python train.py --n_layer=13 --d_model=384 --n_experts=8 --experts_per_token=1 --d_expert=608 --d_shared_expert=0 --activation="swiglu" --moe_layers=[0, 1, 2, 3, 4, 5, 6, 7, 8, 9, 10, 11, 12] --router_score="softmax" --normalize_top_k=false --routed_scale=3.73 --balance_loss=0.00215 --balance_bias=false --router_z_loss=0.0001 --init_std_router=0.0107 --lr_router=0.000482 --n_head=6 --n_kv_head=1 --head_dim=96 --vocab_size=11519 --norm="rmsnorm" --norm_place="pre" --norm_eps=1e-05 --positions="rope" --rope_base=500000.0 --rope_fraction=1.0 --qk_norm=true --attn_scale=0.102 --tie_embeddings=false --parallel_block=false --init="normal" --init_std_qkv=0.0264 --init_std_o=0.0 --init_std_up=0.0264 --init_std_down=0.0 --optimizer="muon_variant" --lr=0.00819 --lr_mult_qkv=0.7 --lr_mult_down=1.5 --beta1=0.93 --lr_head=0.00753 --grad_clip=1.0 --warmup_steps=93 --schedule="wsd" --decay_fraction=0.625 --decay_shape="linear" --final_lr_fraction=0.0 --batch_tokens=131072 --seq_len=1024 --doc_mask=true --train_tokens=1077000000 --steps=8217 --dataset="wikipedia_en"
Below are experts of layer 9 (counted from 0) of a mixture-of-experts language model. Rows are named router (the router's row for the expert), gate (a neuron's input weights, with its number), up (a neuron's input weights, with its number) and show model dimensions 192-255. Each number is 128 + 32 x the weight over its row's rms, rounded and kept within 0 to 255.
Before each expert's rows: "mostly gets" lists some tokens that are sent to it at least half of the time. This comes from a sample of Wikipedia text that the model never trained on.

# expert 5
mostly gets: " is", " and", " are", " from", " between", "),"
router [115 111 177 109 174 159 162 127 137 185 164 111 102 100 152 137 139 161  80 157 183 112 143 102  77 169 148 159 175 173 125 125  98  88 134 143 138 140 176 121 119 103  80 136  79 127 141 108 137  58 140 177  95 122 144  90 145 111 146 149 144 113 124 125]
gate0 [103  86 126 118 120  99 178 120 154 171  95 109 172 113 136 115 152 188 143 104 142 129 124 194 124 173 152 145 103  91 127 106  99 175 107 160 126 104 104 103 172 150 144 137  66 141  54  97 101 124 144 169  65 174 141 123 115  43 116 144 125  85 135 157]
up0 [116 117 123 185 153 132 137  96 100 103 106 124 133 131 102 131 161 138 137  86 150 150  65 152 163  87 154 148 109 157 100 122 114 142 129 141 126 133 151 114 101 105 105 135 150 118 148  96 118 123 103  91 116 167  97 148 158 189  84 152 156 212 172  77]
gate1 [161 122 137 134 119 213  97  81  94 119 133 130 114 113 105 105 126 117 161 121 182 152 135 156 146 184 178  69 179 136 169 147 110 142 119 124 127  74 199  84 133 161 196 100 119 143 102 130 129 160  78 144 152 150 185 178 142 133 123 131  99 142 138 161]
up1 [205 108 185  69  74 207 143 114 147  49 121 121 102 106 135 123 121 165 126 110 158  34 127 137 124 178 166 110 140 145 129 197 183  98 110 177 108  74 127 108 184  85 180  80 159  78 141 112 147  69 104 135 139 107 135 160 123 125  80 181 121 188 117 139]

# expert 7
mostly gets: " album", " film", " song", "'", " Film", " Air"
router [ 83  94  97 104 125 138 114  48  76 143 145 107  82 107  74 103 115 105 137 143 152  83 121 131 137 143  60 100  98 163 109  98  98 126  99 120 168 108 114 102 145 164 143 141 121  96 141 138 126  92 142 152  86 142 138 195 130 120 152 136 174 169 123  95]
gate0 [ 70 125 131 127 112 163  73  84 116 172  97 113 171 140  57 140 106 121 134 119 129 105  53 159 117 170  95 122 160 158 102  98 130 130 109 178 132 178 145 125 186 165 187  75 143 137 121 135 137 137 115 180 134 152 150 174 140 113  78 154 130  98 128 151]
up0 [160  94 111 111 132 120 101 101 190  96 105 164 143 130 147 105 116 133 108 157  53 101  98 181 130 115 136 126 124 115 107 102 142  94 135 146 143 116 130 156 106 114 127 145 163 147 130 149 122 155 125 119 203 110 120 172 125 126 154  80 177 195 107 105]
gate1 [ 74 168  94 146 143 133 155 111  40 142 185  97 189  60 157 171 141 153  80  99 195 153 157 127 116  60 123 102 119 110  73 105 127  76 154 124 145  83 116 176 116 138 109 127  96 110 140 118  68 122  31 105 139 133 152 101 104  75 100  99  81 137 118 138]
up1 [104  97 153 115  68 153 110 180 143  77 164 127 119 124 102  99 174 168 117 171 130  92  97 109  50 131 137 154 123  92 187 127 164 117 121 125  99 205 130 140 126  92  54 199 170 140 150 128 146 149 124 128 203 162  95 111 106 179 176 128 122 108 161 192]

# expert 0
mostly gets: "|", " the", "=", " –;", "The", " The"
router [ 65  63 134 133 147 117 216 150 162  84 129  55 175 137 150 131 176 176  88 141 158  75 120 133 148 123  58 109 103  92  94 136 111 112 179  63 179  99 135 105 124 148 100 153  94 109 163 108 145  63 119 168  97 141 168 115 110 102 163 101 141 151 137 114]
gate0 [107 119 137 127  91 136  92 154  65 157 154 121 113 163 124 125 159 126 151 115 123 126 138  78 164 123  66 153 162  76  93 131  97 119 153 155  58 120 154 167 140  77  96 144 111  95 159 115 147 129 147 158 176  92 168  79  62  89  60 109 125 165 116 101]
up0 [160  93 131 136 127  90 188 163 131 123 102 105 176 153 162  59  96 171 134 126 114 112 151  96 101 126  92 139  91 113 114 120  82 119  99 186 108 132 150 109 139 141 132 119 129 139 129 170 108 128 120  74 154 143 135  39 103 120 165 147 182 195 124 117]
gate1 [148 122 184 150 144 122 120  67 124 132 115  75  83  88 172  73 163 120 137  96 127 124 107  90 150 102  61 105  95  99  47 104 208  99 128 123 128  87 103 136 138  69 102  99 135  62 158 119  60  88  71 159 128 151 117  96 147 107 135 123  82 157  97 178]
up1 [167 135 172 198  88 140 144 145  73 115 102  65  69 211 130 137 144 108 116 112 169  44 136 115 142 125 133 100 129 115 112 108 165  96 137 101 103 116 143 131 102 107 130  92 120 146  68 174 116 119 115 138 123  70 104 106 113 169 145 169 100 158  58 144]

# expert 1
mostly gets: " land", " small", " building", " large", " high", " died"
router [115  77  77  43 155 138 158 105 152  79 132 122  77 105 136  62 112 124 149 137 146 136 164  70 107 150 155  91 131 171  78  95 124  68 163 148 135 119 148 149 180 136  72 129  86 132 193 101 132 143 110 142 153 156 164 131 146 113 114 194 197 181  97 121]
gate0 [131 115 129 119 161  79  88 125 114 163 174  92  81 101  92  95 136 127 186 114 127 135 103 114  86 100  85 136  63  96 113 123  91 167 150 107  84 102 143 129 141 179 171 151  92  68 131 106 138 139  89 141 156 126 138 109 101 116 101 140 143 144 155  86]
up0 [112 133  59 117 101  94 131 137 116 178 138 108 138 171 119 157 156  99 128 139 162 110 111 151 131 144 168 212  85 107 110  89 117 113 136 163 164 155 130 138 132 161 152 206 120 175  99 133 137 184 150 198 155 137 144 147 161 195 146  60 160  78  93 133]
gate1 [158 124 174 165 100 116 117  62 129  96  93 138 145 177 120 112 181 168 143  98 103  79 117  98 141 127 163  80 115 104 113 124 143  89 122 124 107 178 143 128 159 139 138 144 123  89  52 162 124 142 133 177  73  63 163 127 137 117 137 125  95 152 132 113]
up1 [144 135 135 151 137 126  95 128 163 134 125 205 163 176 115 127 127 131  69 155  30 142 140 165  96 151 129 153 101  82  93 112 102  83 140 108 116 158 119 130 132 119 161 124 125 156 145 151 143 154 151  97  65 117 138 131 123 109 158 117 114 195 136 147]

# expert 6
mostly gets: " sh", " sl", " w", " st", " al", " b"
router [ 91 132 131  82 178 198 138 129 152  95 143 144 111 132 123 119 150 152 174 134 125 155 151  86 157 149 108  93 182 159 112 100 113 138 123  70 163  91 172 117 104  92 133 170 126 131 129  97 158 157 100 151 112 157 161 109 192 109 135  43 144 132  82  78]
gate0 [133 138 119  87 131 156 148 103 153 143  85 131 110  91 124 162 203 135 190  99 118  87 165 113 160 134 152 211 135 143 180  81 146 104 187 141 157 143 107 163 146 206 119 166 124 110 184 134 166 173  92 181 133 120 134  87  49 137 104  66 116 181 163 130]
up0 [ 75  75 164 142 118 111 131 107 104  91 145 111 113 149 150 128 114  94 159 162 142 162 106 130 138 140 110  38 100 117 137 151 138 201  83 136 118 155 186  60 131 137 135 143 201 174 146  99 174  74 128 125 125 108 135 151 122 121 129 147  81 152 165 134]
gate1 [120  85  96  97 147 128 154 159  52  90 119 119 154  96 149 118 122 113 125 101 116 148 196 153  95 155 161  91 129 136 115 131 217 110 161  56 194  78 142  78 102 140 113 107 174 142 102 112 113  89 101 152 112  84 154 144  94 120 199 130 166  93 117 107]
up1 [127 108 166 127 170 111 114 171  64 166  67 144 116 111 169 109  76 102  75 168 111 113 164 148  87 135  85 190 156 102 146 108 105 172 151 133 169  83 124 136 152  96 103 133 158 126 141 123 175 108 166 148 142  64 121 134 152 115  66 123 153  94 232 164]

# expert 4
mostly gets: " ", " $", "ō", " ("
router [118 110  79 142 146 168 125 100 178  99 104  99  79 116 179  98  98 172  99 121 184 165 132 112 111 170 113  40 123 164 130  65 162 133 153 128  97  82 125 172 132 205 154  98 122 107 109 105 189 109  75 112  75 151 137 167 113 129 127 113 109 136  88 108]
gate34 [186 105 148 132  99  87 133 128 142 168 103 133 121  76 147 187 151  70 140 153 155 169  79 130 109  96 131 138 174  84 128 104 141  98 118 154 133 140 144 150 148  87 107 108  99 160 103 161 203  73 106  60 124 150 161 104 108 147 114 119  73 106 111 118]
up34 [116 100 152 154 115 137 130 131 145 182 116 196 122  79 144 139 177 158 187 108 135 103 105 143 175 183 114 102 137 157  66  75 129 119 141 141  79 150 133 142 173  51 120 151 178 107  38 130 130  63 133  65 146 103 134 129 171 152 147 117 173 131 108  80]
gate35 [ 93 148  97  90  82 109 123 119 142 126 112 132 135 136 131 109 173 187 125 170 100 164 172 158 187 135  80 139 117 138 107 135 184  96 112  84 165 132 103  97 110 146  31 127 114 137 168 118 180 150 107 170 133 133 129 122 183 189 140 158 173 123 124  81]
up35 [ 95 141 152 137 191 159 129  86 131  92 117 127 144  78 114 163 150 140 131 166 110 109 139 146 144  91 112 165 117 127 105 138 110 156 121 148  95 130 184  72 139  79 111 175 127 215 129 150 147 116 212 169  99  98 151 130  60 140 167 105 157  89 113 122]

# expert 3
mostly gets: "í", "á", "é", "ú", "ón", "ó"
router [110 116 101 142 137 148 162  80 205 126 221  82  72  78 106 117 146 163  70 194 151  62 112 110 103 128 142  62 183 181  81 109 101 139 139  90 179 134 106 154 144 156 112 167 130 126  95 140 146 111 110 160 143 116 125 165 173 131 164 155 166 137 115  90]
gate0 [139  94 148 110 129 107 101 137 120  99 178 160 139 102 105 104 149 148  61 177 118 124  70  89  77 119 176 112 117 145 146 148 131 175 146 113 142 123 113 133 163 154  98 135 161 166 146  76 109 126 118 123  79 123 168 121 146 147 129 105 107 144 141  51]
up0 [ 99 113 129  64  71 158 117 162 147 145 185 144 138 167 134  95 140 132  77 140  91  55 110 143  70 117 120  74 187 124 108 136 186 159 146 110 146  70 140 141 116 181 138 141  76 142  91 144  89 132  97 141 162 155 166  82 128  87 155 100 147  91 144  96]
gate1 [191 111 168  73 112 107  91 172 125 171  95 127 110 115 161 144 139 152  64 156 184 101 130 140 189 123 113 117 117 124 139  92 175 104 125 180 167  85 159 113 153 160  90  89  73  94  67 180 120 127 166 123 155  92 116  89  84 146 106 131 123 192 189  95]
up1 [155 128 151  81 111  55 103 146 144 115 161 147 119 145 129 154 123 162  66 181  84 151  98 112 131  66 143 121 101 131  61  90 149 156 158 145 106  88 112 126 125 114 153 130  87 100  81 138 121 108 148 133 150 126 104  85 126 130  95 147 147 146 157 124]

# expert 2
mostly gets: " km", " Total", " Primary", " %", " Location", " League"
router [150 161 152 123 139 111 135  92 133  84 150 112 141 123 189  98 136 137 155 202  85  85 122 108  94 122 116 135 135 136  84 118 115 105 174 137 132 137 161 105 154 186  37 149 132  69 159 126 159  71 124 158 113 151 120 179 130  91 106  97 115 191 102 136]
gate0 [170 118 105 101 125  88 116 108 118  81 177 114 109  67 130 143 215  92 140 114 141 150 140 197 172 104 136 113 143 130 157 195 134 112 160 123  95 138 116  93 132 117  79 156  99  89 158  82 206 142 110 155 108 109 183 142 103 156 107 133 141 118 170 181]
up0 [161  99 116 119  86  28 169  89 117 203 129 110 110  67 143 157 185 144 178 109 181 124  96 110 113 188 117 122 159  96 121 118 138 117 178 156 139 153 116 132 148  94 126 143 117 170 157 140 203 126 178 111  90 141 167 133  60 149 130  87 129 141 148 175]
gate1 [133 155 118 174 155  98 111  88 116 175 108 119 104 109  78  85 146 126 130 126 128 160 163 109 176 121 110  69 146 133 128 103 169 148 176 171 216 105 126 131 125 105  96  97 122  83 131 128 169  57 109  97 136 101 121 125 119 139 117 134 133 151 107 131]
up1 [119  67 168 132 120  69 128 137 110 134 109 120 158 143 152 130 113 127 125  98 121 140 150 144 117  96  95 190 130 135 150  64 132 108  97 220 173 165 128 212  89 119  98 165 106 149 137  76 115  97 161  83 162 115  93 115 182 122 121 158 104 128 146  94]